{"moe_layers": [0, 1, 2, 3, 4, 5, 6, 7, 8, 9, 10, 11, 12], "init_std_router": 0.0231, "head_dim": 64, "parallel_block": false, "seq_len": 512}
Below are experts of layer 4 (counted from 0) of a mixture-of-experts language model. Rows are named router (the router's row for the expert), gate (a neuron's input weights, with its number), up (a neuron's input weights, with its number) and show model dimensions 0-255. Each number is 128 + 32 x the weight over its row's rms, rounded and kept within 0 to 255. Numbers have three digits each.
After each expert's rows: "gets" lists some tokens that make up at least twice as much of what it gets as of all text. This comes from a sample of Wikipedia text that the model never trained on. Tokens count by the router's weight.

# expert 21
router:125142156092147154168227140082088110101177093155082140191121117096154171121089124106161083126131097135136117145061108180098106166134137147148118104076141126105144137157140129104192157173120144043102118100105090109101078110102098138091179187065112160149138164136139153077149181167100115115119073114193186154123132109120133201151105121156135149126098060039140087174130126174146174122087130111152130080155098144126144077108155064121164152109160110136110109157141149117128115127111122092135070101100103143151122075091130182097145090120191067143152122083128167095108106193130108078138158135181124111129143175131130080178126083157090133135127128158052133119099125147155090071148105130140154107149099126160170167120135042107124125102122160108157127098142145153149124146077172
gate0:181132140076184145120134113103055095115112162183082164105089120132068134161124184134122141205184133135159156144152145130183090118125175160207229096130131093089128107137118170170152142146144128107131147115122133150123091086150117150051157117132127095103148155159127107146113098151138154126113125150120211138116096134161149174106090107107136103167122145141134120117111205112093171148072137196156157079116180121107203096150119116132191165128123107092195146152119132113103153144144122144124155112114113079112126154131111152131123148064117115163119109111115105137140118086108195141068147151113154122108153086130103103106156109109119141112083089099098154046082090103130165170168161025123114154122131155149151114124071089092074165093146157062070149137121092143166105099116079
up0:105080104138158141136072183147091081094135132077093126174166142124141113141095185139166098124120142093075125165076066086112151116126127129131125142095167106081124059158156087114096138141153159157135089109134120126127140198088117144103092130135120142118109124142192118136138125105125175103131069088155133149132189189145091134166115192164101124058198146105144109104154089079171129153068117065118103111110111101135098129141088139173117156167202132240097102088137132186134064121148094096129054116158158177101154178132107154140097106145173131122118135156172172110112126066159140133128127088171098151053157148136127135125088232106131156127097121107151113142128095172144093135067151106090136084182137110146127125145166143131124116122138093131169104158120088124190093124097113
gets: " and", " ", " of", " but", " %", ")"

# expert 34
router:141193135123118111096150110175128098226118090113129102157077156160088095091157129173124110094095157122195107147111103090150111118046109145160124119082123121121152081097167120091104107146172100152163080168152185148107131136095098132136118085134157132108084106087090096073108163118133197122073135103077158126147127114082154079117118159077122086141103159087147149186114098093147122143123168122152088134194107093129128085148102124135167180153109155137082157057128158142173135104087102191132130071101124112122084134129138059130120167125134111034146155126093137201086112171135133088111144116182115161169060079154189082129161148157142138157158101112178158081105159120129141126129125094149117148095098094165090098150132170089122109203128149127075147197107115111125149125123125
gate0:105146097139079116134179153155114098185150061200078082097131100151142166100119085170166142099094180121156147169092106090133093124057153162098202108132100157098154105159154135173152108140142085184043096142068148114118125123143118114114149151137170108128104145145132110123137230111074121171114135112091193179160084106131139166131090147095118109164194112134096136151141100165116117181111141166169106127154191126113144149144120140095148106123142127064077133138120162129185104161139109157125116088059084120177111156094178155143093146127137103057079170088133146126085112192085071121101150099199126160079160126085122156129121118154153103127158147142136126175100097153133111140168119135171166103137101085080147163134121084116085132135137158073099129136143122114109048118098090
up0:134129157087192158082079134160114175078071158102135092125113191151094117166198178166115102122184105130146127088150100134136168122138117190125112109119119115105130121165158146116126122134102158128130162074108117196079060116177135188116111089145145108127139166132216186130099100081119143120111192134101155140115130120184086102119220157160122156102109161107082094120122100139139136186147132147134127062156066107127089127134102132087161198136147126175127126165130128132099105101131170087082165136126062078109128133112122106077150119152070133146126118112120123130135124082144181171192133091099110103121085147131103105100142174168125150158095174159165117152138062151212105114114136188112139162072112124101206131059142100143108110121102156116157099111174152127088179108149109
gets: " a", " in", " two", " well", " three", " all"

# expert 24
router:125152099169131133096111123130227108070169120095088148056069151132092157139169141143119125169114125101115143121154080069117115154188127134150114101166130096109059119133099118132123123061159146177168118140142200134154091162097108154134112147171120116153131100145112160175090114136130146128139090085098123117097125102175077108134156141102150078104091172199114128153120137144186105132170114130065168132166115139090117135099130149172088070125137129095126073083186111087135150105191109109107178106110157181194132176127085127137095127141101149139164131169132147096188107141153148151122167044162119140068163141140087095152104131058154167111162157114144198152163108131121176134137108150094166026105139139092159142132119124171119103144113059112160124100201132115080143160138157
gate2:130095126102152190156144156148043087172081123149089111114120127160138108137116166176138164088162150174134171151115171155114136073132189138117190151122106111162192163196209161176126117148053110078166135030111103082117171129107106105139136114158162096111145142141109141089172115117056104160108156137138142141139091116088146144148140104139111180167173067109132216162143122090099149124100084112112116163131126140154125114130177073107144121149093134081111172169104188173146096158144129155114080148123098135121130108139154117118103081107121104140110137083107127146066115152097131112089098167115133106205164124106130118097154111144086110113075110097070067150076139108145185187145127166155107175162104133128085157164172162143093124098142166117128075110076115106180134079124124
up2:140125110147170178107075207144156091094106123056122103102175111132083079200115077136119128126149135153107154140131117187131106105160146075110132154200149123128124107140126125159180114090118172098192152147163146146182110116132126086125182151164122174140136094111135244106141105080053046223157088159158125139138117106105142100120141071091105128089151090177112148152140098086135132069121175097128127078159102110182108068134221104150109084088130160079069128217116126203076139153130140123072105102144137136134130124115097130146105090140107142136202089120124154133130158120119157119135087132162149106172170133127087128121118174145148102104149099071116135159139086105127105113128129156168112087136089112127176123127129102136143123154129114142118111080149130108133121171143154
gets: " (", "\n", "\"", "(", ";", " (18"

# expert 45
router:151171115205086117178126127107137108155165134118154148099149181101098148129153123126110062139076085091105162101176100098193098127173167131167091132128166149117058173127081111036158156086157125128178133141132114130153137098125142129124137140111098101124106125153170133215142113110133094127135158116115137102066128110230050090098113146117123125113072135178089119107116160148137089108140160102103168121135132087085081142072006199139125109128160179128117079110189109159090131129132123115140171202151133099105160124126099123099090152123071155132167141168169208116170146108129114119178163118110118126140136151140106142176124119079179106124140159120145157154189147160119154157178136121110109089135163179131152119126071116144144110148090120124189147108126150159126126124193120
gate1:156113131113155104150192068134142187084087156110098171120133115123193167137066178116137119156127154120149070144151102145106121141133149128104113049114163108072165093113094156156147166157105140145109160104131124112104126122183096112110079117160118091102167141165078111100115211138175129095167131107140166127139132148131112140134170118168118132134122075072103128119126153168171164182160153153086087133135127116250138108120134105063113110113071139111060123174020119129181053112109125112164105166088119145104215085122099190119127146067126171128142167118176125121149106135150089100116115121125131161148137083124145084115131144142034131099085126063132129142156099107166142131124107123116125130099145117095155142138131170117137140180133181108114128178137164052084145107113160
up1:100141152097122156109074163106144125118148088140141125118125105181109023134142066059067149096120190099065142119128140113109137095138107166113130189130105123135130102083050138116121091149107141184132081093107114131135149105145123107151157119158143164161156217141133137129075104145063082134129114119176070159171122092115144102093112161124095099100108189193152150111119146126102096143139069172091136150136161171089177113135107137151152174126214139094081113121195168105086132122132085117174170087135075154137126135052163143195124140152121121126138102174096141149102099123123127104131100131101116143130087152113063164137139116149103149159146103115138151145159104100096187107142126084165161167161107124086199145143154079105072143070149127112110151156080115207076088142129096
gets: " 1", " 2", " 3", " 4", " 0", " 6"

# expert 16
router:044093123130126167122165128164170097139104161164113129128154157091096081125114181164134093096111141077178156106124170150106137111093129081111169126109109164192171105169190068112097103182128121108154170136137068120100141098172102140107164155130139168102084159086078144117140139140153133096145171161055090178148114159064137115154111173181110147176137104144076121144117114153110136067117167141138168094117144093123154142143135146138142144125127110131157175148127110150059124120106118193156164083157112120128106165157096100078128124117149091131146122140069152057099044120148112195094170148123130105119161125166148161146165114105118164159120117164106184052066105122091140158092129133095116146104130112144060136119155075169148174093222128117120163064123095139214118123116109
gate0:095099106062109106104107111175108143122122159152111115131085106080120078112107197201103154106148117129117104096165029146138108096143092099083131171132109146144167145059169109134097122126134135130059083181110119074135138139154112113133109148115122143086095122106128093130171110102151125068153151183100092080150162186104207131136155138107157151150115104121143086151052155111060098086146099144139144100149179082152155144105197089143093136095069114087082139152122112111106138136182122191145152148163141136202118086085131165104158117075131126098137151136050123147130107121176103205069175163077094178102157095121046068125155144139138054125157127138110122055097110135136150167139156142140153161140172130144101138126105114148111148119160161105111157112139094129106163114145108
up0:151161144203131111166160123120117110136135134112176111137170134146151148178161110114144159125119152174075157128100075097126133185116115176148091100154102134113131154168096169083129127169073125076141189139104091090095083138137141132173117133121091166140101103133125178066073143182096072150131160131105150102108076142168127160118094108086075158129156157116172100166066147180108114125142115096103118149147122145099113085134104069119174121130115122134138091158099159127142143104096173107056136164104146146209088150172160131158160101134068225166142109127189104061096136156066146129109130102114120149110099132092177088154121167098157082123098191092121121167093103181121123119077104126108118067117142176108125110102120202145214123103150166174139072178138125105082145103095142
gets: " 0", " 1", " 2", " 3", " 4", " 6"

# expert 26
router:094114173155201169123063195102131089146106141134086147150117143115111118144126154171190143158109100119125163114071087175138086122135132145088175149123148111105147133148112116136130090187156192169120100119144153115147133183121155148092110094142166158108103137126169147145083156161094081102113096147107141157111162122090101101153103159186133137139115144162184134152089115090123171110107113093151097119143220060096116129140187151092143058197158118114094178153078091133130116100145147132170135129160083139117151181136100155156139145136081158150145082125167092107128125093123130140153145135076115075119100120119068180108165189106159106157127146077157151148166098125162098120147107115127126146157139152092111079159062168178157105119111070112101087049208072071162086118163052
gate0:126126162123108155070087108132158152122128135112114152120094112134137126118126136123163222147113116153118149131114088110147092127104114113077142188101083129138109107134158132161152154186096111088126097134117161118103166199158142120107109077180128038127170124194107105081149125141146083147154143141090095168139167128127116152127139168094104126131141128145149145089150144135123121139092101155146093148160184123114094132177172136106123089173122151141082187161032144149166065148109209085124165130177076172091135138067127104114155119116084162118167112141105108109087138160129143181128113202160092151154106056181117156092145158126165084103159078127107097192147128124172143208034143063211151125169124115106144079141122137127141129086135131100064107108153091094125115087166106
up0:132145137167094085132171155169107144114131142177087110170152092122166155112107086099060099123185116117156093144142146139133133117121158175221114121064135079096157093175134143100118141059123149104179104130107123047123145179099113124124093117121135112194090093138095125152162143125084129146128101083142105056106133189108078132105064142134117183082091131120142111079113094137218099192110125136129056142133115188125156127115073124145139131062190142106162056057120058120127141122134160085142121143088137131131145117151096123136102119149146120129081123145120124170150080169072169118079095110137129137153145159115144117143191171125084125147062097104106150144064153125076140096157157151169128143137129093188127102083170110120123148181082128136127104160149132147136183105072165
gets: "a", "e", "i", "o", "us", "ia"

# expert 13
router:104099161128120156134069143146104151155112093203157133102119134118132116142105081067165159169165103157094103113102090132190135133129061071101099134145184098097123112183122082137107081111140120173193084178159132129115102175160055115061080155107203156146177147165231086101102186102116100129181082173108133041123149118073124118177104140097095141141166107129124131082115151193156141121118159105090146096143101083117073159112076177125099146155140147158133151115169095127131106119132074119110170123114163096095144100130115111125116108112105205115072114141085094127104100125124099180136113163165143173140118106178144134119145129143129158061121147143134122157104117121080181162139105140125138168138141135166131140088126090171215112121135182113136163090094105164184104135118116
gate1:131163126137142103111108089163144123120080106111143151126127099130148111119074148128182126167163118156151152142118144174145072130096115077092127135116122104123127145150187150112097138123155086142139085115062150124121138138119146126119118052094136151138136085126157123087127162172133114095106140142134069103107074201027155166113165164137199162147154067202118119126129159156159129123166138157061146211154140114120118114159137141104146152133115106078136145165148112106113162216106183157137141071112180097119154109150136182115131082064199166142149088114121119109111103147101091137066101165144127151174181123156146099171176105097071077128121115178122077169099150099134146133164129109159122129098119087159097153119140072079149105078093121177126106096083171051143151183075193
up1:147165180136111126126071099134154136155123045074152111129120142133129133139104113130182141129144038144115181140127141146190081122095116087105127110142153149152095103134090119133159118170148127105130107137083059096112145162127114148135156109131178156091117080125139129120122168140092129086161102130152073113118084138088165185123101116107150137174150113128148109138119090146197136158151079140138055105136139111137085132119119119219180083115136196100086165129102096135155104085120170132138183052132159065147179103091155167116111114159090141084124114156143120131098019126110107117086112126162154174142165179129084110134151161114200167129181181148115155171097138102159087142150138153150131129172162149141138144124145070100147141137069114161096144063096093099039146164143200
gets: "\n", "==", " =", "===", " ==", " in"

# expert 5
router:121138158083176134123108100097085125084106146131123162173109118129129198144109183119184137083150128149123104112141140150120130080162116158124116050070131162070181122189173166112115176061115112167162102182131143158127138124154061126071161154111169117104137158135155136114153126122143096133117114216150141118140082118134110137117195108150113134136111127132148112082131080134082163139151140155107173200098105123145153158135127075105100081071127130113142131143119115145097127104096149042213133101120130143086146111075137127117156106167078117167114076112016103063102165084045067145118135177170123145122106117151116143098078156112087162098131145158112095146110105116090140132138172181145119121136093159177072161123138133118122078109123176094118091085073134101155089159150173
gate0:098168101101159111157111107108115098081137122134085142124078146090103163138104123155102159123172138188160085099144120077092200090109114126108160182119128079155169107176160108098118112140154132114091142136123117098103108097162161105158218060148136096114141170111145146047096185113104127101112079123107178069147130122142149148145131148120128166108120067136145154101089098110152169135159083141096153173132108113136191149132092099127027112067165101185095130087113096149139141136103129142173118038104139123189155115099132220171125147089118134078136115174101083093081113080083106127130093205169067113148158123105143111133137114139147108139176112175129075169159068122130123129108108142084137137140134080098096138093105189119092123136108153162175110094074088148164155122123107
up0:147093070092146125134135125121162138111141090131163127119137193150137135091217131119123129107062088118194179191120123118160136210104156108136120105111178138136152068122108084117156139149145155108128135152173173120196148141123099133188053151098134171113136101164147131155159125178083131116146096106148046140165099140190154141095059109127118078096148104129142144171121132132089133147097155101078163136109143157154101150078147120116133190144093215111135081122143095141102124111134131122115107142237142144127121230082153114145127136145145171067112097165093168124141164165121144141163104104166127095069177104134094060167119225150162139102147098131143160155109138148083198082110133121136152143163148139132123130129165113142134136092121144083159145162142160162171134138146158
gets: "'", " /", " m", "born", "aged", " information"

# expert 20
router:165118167114165101141133091206099109125111134082182112077118166083101157097128143170131146090162146155143099110110107108114150082125156101130153136114128128153199110157164129126061162140110051135124109132163126146129126120057147132137074106130148125160116162131068115044139074142051218064109140126073104169120133056088102146106161148128126111124087091106143091158102071078089210148124103131153142076099172128138157135101171129134205170137019111175127142182090129118119134103151106137139135108155123115092107122095117154136146182133119141095121179093106114091174117137149106113125137102048130125146124109103072107084093124164108095156167125108123097067098156145134118209177137120131092082151092121111145122075137134117126113091113090084122130125111101130167126073131085
gate0:125119114146135133159131124039150133099152160143083079167133095073195086128124099123088122112158136079155096157052114198114107114176128151158126155071099141156130087129173054104151148118153130144131172148162101170099092157126101125093135109156114158077101124162110126109127109073143127209164110147184076131115117130126114133076117141131111165139114182100115158116093085151171154112119099114123177198138094107178167115114204083104180142170076118155114137142144109126063163161136172175140124141078154127119103108111123113073149114167155131130152089155118112125134144162140108160152106162169117176148153085128128185182157140146065189113122158067183173175106174162181165125102128158171094143150109152147139129084095037106149092119133164144046099130131104107122117125134185
up0:129096122123194132113120077112146154172129175141140109138092078090051160098142084149102219127115141140128168113173204114039152141109099141091127117118118136089137112084172095155099170154161166126121198182114178156169157089142122153136064087112150133161082115122109110140166129120141114115179153050140156197167161117102155120141131090146173112109102122188136105178138089183119075086162125132163095144088071153135094149104156105098139161178129074112136074086088170114096143109167146112048156144146134128082090076109103131136083141153134070105185180155171150088104115094074134098125119157122145138169172125156127089127119093148124154104137103136092174115127149137104167152129155159029106151136171145118149093136139074152096092148143149133124125158126111133165125145162170
gets: "\n", " own", " first", " father", " new", "See"

# expert 15
router:122175073085104099130146175133132151151105098100143094142170085109132120168089178114144129152112112130116120126143123148123129132105084131174118137154108133131139084108161123154137108126166156109108156108173147139161124127091117161126150077183102140122158099115127066127143161146148139097151161092064142129219171135124165129107091114124102106121111151086143147163096139127165118166140108104178102093153179119179129086199162047097111144103230094112129203134138077165112185137156117177178097070227154145129105131161221104123128147133145078070156126103143083162126160087089119137109144113069148112122156143130172096093150137135141081106075132083132110177138118175128096093159130082116090205087095151146089086167125191101047097117110159167114129103103118096114164116095156
gate0:149110097103116137137124172131072139134129112150179129139121116148190107123114164136128128175156100057127058110141111151153103129170103133112103154111139129115122103160184133112144124137160114130105108148102093115116115133166149140136126085149125136103115055125144145146135191150150067095088133046065121195156116157103176151117129191167142145149108148106111128136125138109098099145157148149147060124115198151255148139108128057069164073123114117108178140110094089133142137192100113105133091131148074167149133106138133175158187116127126099070133093100096124151117161098099128208107120125096124124114117101116096142071129139114155115104123111130132123208170081144135118154121091146143150187096048102085152118153116126115080126080142146122151106161081027131165156170167067
up0:137122118067239119126171128147114172141108160095166135132164042139150141127102131142104068157074148111125106141163141145116139127108065107133097120142135107128133115144140114102134116137152126159117104120075013141135138132113129127171121087123089099145111195097112177096099180121158067147134095122127102124154087133143178128102068097136140062094149118116127140151110049140117175114132106141144148123154229128174119120111145063096167112118106159151141160096067140090102117064114178121198166119176085075087119108220080104119126131122124124146156113085151117162144121112138097109140150174158141145111103109177065110084132117142126119129075134153124109195139103138156142112135099095125185134113128155165136123213117215094062142121145086097132167131136127136151109072125104
gets: "\n", " with", " in", " have", " of", " up"

# expert 47
router:117122132149064085130137098138159128139147144173158145132166195102148145159133113139124067084114113101112149084112097033136085056165158155204081137118118113109071104119119138113130086122148181090126103169168168120137135137083174139145164117138121086112142142137167132190146097139142167125140153137096121107143133142133071121162140184133161071141081085139133082131111175158136098162107124070088090156155106118076073162121120171157118072105161156108139136120166128065105102159149172087097157183139115127157137113125135151179144143159145144119064157164182134144123114096123159149171098103133125140166133185132113125197144173158182015132136098122161171127194080167164111116162100155121125107157146134127173184081135153148102121105085080100153154123171104203106089077179137
gate1:125112088103127201110071146147075193048138137136090132095133095133061149070194114103178119140144107204144139101105150196096135131138159116090150136136107043104169124142121165135136137122119095141131111042163158112130122132129153112079175110138108058089205158108111104159142149089126140131125108156115063138159138115104061115095177161145148131135127088089126126043159142119135146122136112126125152147178102099155124111156161105119142071112127132138139170054143137178155061115091143120134123106111139197115125130144117132097114024147128078168089099141076112128092138075136154137166162140101109132154152093147140108118088154145123146057096153078127101138131106113126090117111142059050137159183118129159120095147093131099084094146060140139108176109156128113131082110133096
up1:108129175168130106108108087090128153135140138107153108119202116111101108181116126143108131109114183118116141123165137128113114115085120132146132149136125091112130132069181118152067109144138139178144137215106240114146072151116128128123131108132133141157137119088135145145167104119113117079083084126142128051172125088157133147139121128121081134095170156141126199156145085123144076120070121086182098093105137159133127066143131157079138183115074151132099155138115037051137211094091145120150143179109113097112121158139092101166112168147148195100135144127165131122136105097082140201189109157142157160116142128118104124149129159138131109140134128145067147197114119127153169133134115108171086106106051112130117089134100182136132184240123107145153073105167158085092087124109181
gets: ".", ")", "\"", "),", ").", "\"."

# expert 28
router:134137133101139105116107082182099168153134100143086100053176125152117138165138137120178145143164081138106104104180135117139139117139093155164143057153082145126155164141154096162168156150067077106093139128176178082123175066170123085126120185180126132163158135116103082116093132131122100167111151132083102138155137088075091164158136103146086106133119106166133116123118165121150121185133139119196100132146155084155169147177164126066122061116116160115145158135131113177080132147109135075136128123232097099103196150147075148086184149139115101086138069154158104096146123122169148146074187089126153134108087087167121134100194081121099111094087100085141128139163081116170159182108090110124116187187105124090113109130137159125126165118138145087146147059094152054098104101130106
gate0:094126096160172133118136141166064110171114163132068038118098149094089141115123148144139128127154055124106103104111168090150156060114096110127145091131052077141123178138168167135144145128083094143215147137115160144108145126127126107144095112088146119139142098140140089091111124046172111185129124141121146139197074145113108093130153143110155131141068200134165147089187118119163167113134132158159131138165122140148156090159172131069115095102172088128092160111160120129114086181087160111079188129169130131186173092182110085110163102181135114098077118171104105129134085037183150222101162144155089094090139095114106150085147089108155130144125051135131150131133153124153148174120119068117123162087128151107114118144145123125170144111080158119098138124162123125131076171157111
up0:130133118087105143190124086158183100095138102140191189069150100167154203148106128084095162088077147091132092084165162080166141112143063129084111165151169144127154159134193118102152039104125152077111112123116192159111103133114179146132143106122135097178179105141184081142090120109134098149082162076134085168127119080139169109100123164136140141143165162129124130098060151092123100115096124121154124144147138124119168121137115154147124130149082117136130160143131103131198127137109113115178170075148089142202131139136099122067088123141132117080139086138112132135149154130111182162096106112095120137146050138166010135099176139162144096158174205095091093162134116122131114116120130153115128122143168173165089082174101145180107092068123129175089137108110116155100135105180135
gets: "d", " and", "'", "t", "n", "---|---|---|---|"

# expert 40
router:165134151088136110134147091090107137102151121099186164134162135149074122163142111167073126153151072123079208065189039120118099156166191120189125146061130132174096148058098125096153147102147128088084126116113139094171103098129164134113136126125091126086117136173092167179117140097103135090110162148146116123136102165180111127157117153140175125124120171147201073108105147131172163115153102096125142117134158107130069139131131126114137106106193174152104133137168186148112107143120156121098168180162129093072118142149158083132188153116129144105104130148133132109195168121102121115115042038066106131163106139125081106112153165111163028146122178143103132171141111183118179092105129068128074099127125111130101142165151130163104146089087148141150090131153094177092095134144134
gate2:120173098161101141097139165143126118111100144125129104079117132094157068102092095063122171105186119124113188125122142137104138125109135133093117187179069171144120127115096154151115060074127134074182098127186148140122141166109123121136104129142128086104173139125095137137189093154133124132150121041126121093144133027165248146100116120124113143143207101144094145154144118101129130027133155191130120135115110144157143061108114110166110108112107133143122188162109141106121112192141163130086090148139140112122164072110139193094133113061116093140092147110159147088122104115075113138156096137130110178130107134106109172115099093115135128129157112163088143141134129126171114128172194129152129179139094120136135100119148036123000177138137126167145141117141092125117136162108140
up2:074145148152138136119111108168127128120157164097106109026179163135125133134134065153144091097092132094209063121108152166120136131103150161152161105121138116120139065122187093165192147149121131157156117166091105112083138162161147103139156144118138111157164113134220129145100061124124070137058171233113119196148144155141102126173151120148106115166140156128049118130106156116114127163185102126131143132151171134070136125106119110156062124133154113089114093097140085143144146167066072105120103119142141139137162142121062168130134158160118096134151108137115096102120148120168095185081152128079166142151139095095168109172173108112094126152095122114132143135110140126139126161132193168092169125114158128125052053194085169095110106081163157110199123104159135086134086141109143
gets: "\n", "de", " 2014.", " 2024.", " 2013.", " General"

# expert 4
router:096099115123150180094168130095159089081077133133130167133086138180200112118109166102133106191111175105099131141163078171114137139113140169112191157151129077119104168180163163156139161088130173131183119072114138125140121109112110166100162167066114124102140111180095102128215120107192204072206152148133130134083176150147105061136170136104194171158125109170106116068119131076087117142153127182082118136113102120161126146094172115138126113132180134099208118129071118124104074101144137131077104132129155155141124098162119065132168110133194067138065208105098135099100069125089133143130109113118092137107123086146185154160115093118147138136107099114180104170118182177099136154109116095090168139162158086115116177129147114078136127113118141128115121119116153141110100115140098
gate0:082178111134151177199154164122125100074156148120115114166104105172118143138176181209115056090158105162097152102083167163114122163145106154144129169160108108199152129123181185155125136107136146171119099116138149087132113132152099135099131100085086145084140128112101143087142174120140149151130081152138105121114160126127171141168099140138176121121182142120090188105130130119171144136129074132128115108174113202077130117087175132107118138134140124095128186120103144170157134142119150196065117132072100161122129090160144123141103059126090097192119156085074124175091169129134148153129142126103118163155125108142140096104072091123114147129103090133086071160099162156136170134122151127165163104198207113134078231117114064059164092065142095155154084152122139154129122119189151
up0:083143154067139056174142106068115167101123121145159140189141082152114162176103143124133092155141142125071129058161162095135125091117069130141154115146092106110115199114115125131158155065167135156148155155178119168164155130177119140107096135165130150127091100071135117140094084042148117194124149142156154159118133125111107134145082149165097104167147105095184165140152170068155175137141129103094133153068123121150115116137167130121089117149131141153101078078157084126106117120106108078101136111131199101136141119143130100075141169139135100139079105136129144088092107201122160145066147177131169175154174173143116050174144097136139119183102115102117133148179149105108122122110134114116193116085091147120126111110098118099108162150214127168159068012127143148094128156133082
gets: ",", ")", " (", " of", " and", "er"

# expert 2
router:118190107090157153076098169132062149119097170102163119168138075160123087106142065117143122151165127167114128142022164137103131095163097128118188165128146185099103155078172113119129114131146129124104143137155070149076143192100122134100214123141148080139126102089160171090106115144114111178087102123137132176124116173159099105078105116174100149178090155101138134148132114138063099104113078168145147083088129158166174094120150126176128182109147187133150142147133108119140135144102103147110079075096137188167085108103183146187118057145211095113142107095109165148111151123123150151102088184136117052125159133096118116158171134145099102202116105146128108111082136067097100076117142140151155114127100115163079136101107151087129149088119132182077143175121099130138173125105150
gate0:177147142057128146109107103171123164185191154100111158159103103153117149027101133112127164124174135094076136153084127146140117093094108109119165132131091118130114139159135054090067131166155058132113093108155127161077119193143126118093155156121113114123102132077064158109101117117145173156173132083056096104162096091107075068147159113113102182128123182142128129104144146129140118136146162100148098177077117124172136088157182098122103110155144088159116147078131167176138137099131153098108018099141062116120144132096165108095087140084103135076126121093132174090130114072202107143100120130170070148180145103117105105144105112133156121180164107113165147142150100119117154095112120128108087169156109115097129201161130134151150116190151145053085167109120119129164165170113157
up0:129111105071105131129135098137140188113157064121144150119201113126141093084110146137119160101160153177104110124147117093139097140100151092121122123133140088185108165103066080143106157079123162147158155138110151159080075111216125176119173099177146107095108088145162153094117160144165184140116155120114164192119092129103101101107088115137126114138145180106101121084122114117109128198147180152096214169121161107087115117187103078112095158143129140135083138139092073173141177142103156180111142164096089162114165134069210133100163164162116102132111128128087134089165079088101128164184117179117130104090126077141074135110161138135161118162116110075111164131120086111138103125118165099086120118077142097145146088143111142026129104194172108140119143059153096107201148093126128
gets: ",", "th", "st", "wood", "·", "nd"

# expert 1
router:184132110157133107150134131118118111141162110159137169155155148113110156126142124098080173107172102025108147115136105114141134125156177169140084132102094131090010136138100103116154111100164125155208096154083153150123138119166171098196114148188131071161134177123093123147155112093161137103084118079135182079077100171136117097196099195134131097126090147169086143152039151123183095143101088156061155091156103115110064163099124122176110141154151118119112121116160132092135141159090160075166139246108141124138095107126101165113153136137099174183103111141110129149146130094179066104092160110149255105153105137108100146127138175095138108111100130153167139185127130143122149100137134131121150077152130138112143108145126116159146121101139128103159130125136130154111112090142126
gate1:145133145122170138104133092130126075165080120114079109125086098190160152119159140148121128147114181122070129165147227146128159135092148148114156117072140071120152115174156144242042142115133105122120124101135148106067133126115120111139119121115140139133124128103097097053127143173081242146140103168119104107089096129119125102120148143079192114158123138084133111091144144094113124109170096114156146164073103206126128140105176146094119166118125104152121138114147197141169135093137152180135047085137099149106114182165105141138081146143148138106106140090154061097096133154151112178108082127119124155137117107151145131072136152177079162111118082138125087078105165131060125139135102102154127136129125150122138111208222136100103095094102123116161135183079134096119156094075115
up1:140125131111056131139088161113174161124178138120122142115161123093161119150137092123127150128135079158150055127149127081104107173168131122109122159155059190151122121199109138090191146140122130133146104118094162119196142140174113143124089093121125090069178186174140139132120098047174097088156163102089146110207218119147147193135099093102071145095150122170089129127083117098141129159087194143126062113161123079149120088143132136132133088142111183109127171131101078115128112147120121116113154170119107112122114110109090062090158100091125123179137125170079164141137123118087136090122169135136130115132145087125127103130094104061194111154124175106127138199119099126222118127130173136104131135202147098135072138072129123178151146188141146139079123094176103163117114138181123
gets: ".", ").", "\".", ".\"", "1.", " 3."

# expert 35
router:101136137136090078130109158121162102166137111117166163118155167136118146103131149179110131148071079115153152166161087078091105173137116134145106185093111132129101141155113158091183120114110159078156099179113176147158123107106169149101201147134161104088075150157131109117151114082186157092160165103116155070085143150170164147095148158092186105091147088116168100125137153141120108139092126115111057177169086075121063124149121091147172135097170129156141102129107075098110152142085158126166185182113128163161112127116134140104087095141085192147120166146123115114145138130135072089138079112118112115110165124097122051202162141128175110140110124115154118197125118170112169113099176110096133086124119145177148228121145121088119131157065142138133089145071136255110114108125097
gate0:113077135143135144104147079052120129112134134177080133105106095140162082156116110144128122152134124141147166108140108118181066112149132097141177131173156038127088116135147085144113124090063101157106164145162174069089147159150115116107101142167190155121115146118148129092155167123125116082123087163093124124174118140115105153158140100119129173148108129171084175125135059045101159090108122141138090136098143156080123155104182092109120078158147134138095122172076159132111135109120184081115127136116068094066181122100114123169117143085063105149111123120066055056121130119089194153127158094120135078083097127185143136096107112098089113125152161129099146207147102114180172107131118090144170145185124107149143112142116111140103144119189067088172130159132135095188066123131204
up0:197107181128066164110131135125136132147119120129123052134113150160100123162134141117070161117153113110120222146151120091159157154149140088119160124142083096153125127172085119173081083118138128141170136202140121111154130109178120146129117107082188151092122146151099095131127213092139082151130114076108144176200160142105133145212063166124117104165114083140100123083115219131149092128111198115182135101148096162114116114164123199091119161140128149124138167101168153132131134113139121117086092178061140129121112125109176134175156163093112128074139142088162104079142149168143145144123113130079114152044204104059172126167093122106166145136124127178166114183143144094135114164100126070132158109149169150077112106121094129169137097146116137096144161146171133108175093175128154
gets: " U", " A", " W", " E", " I", " P"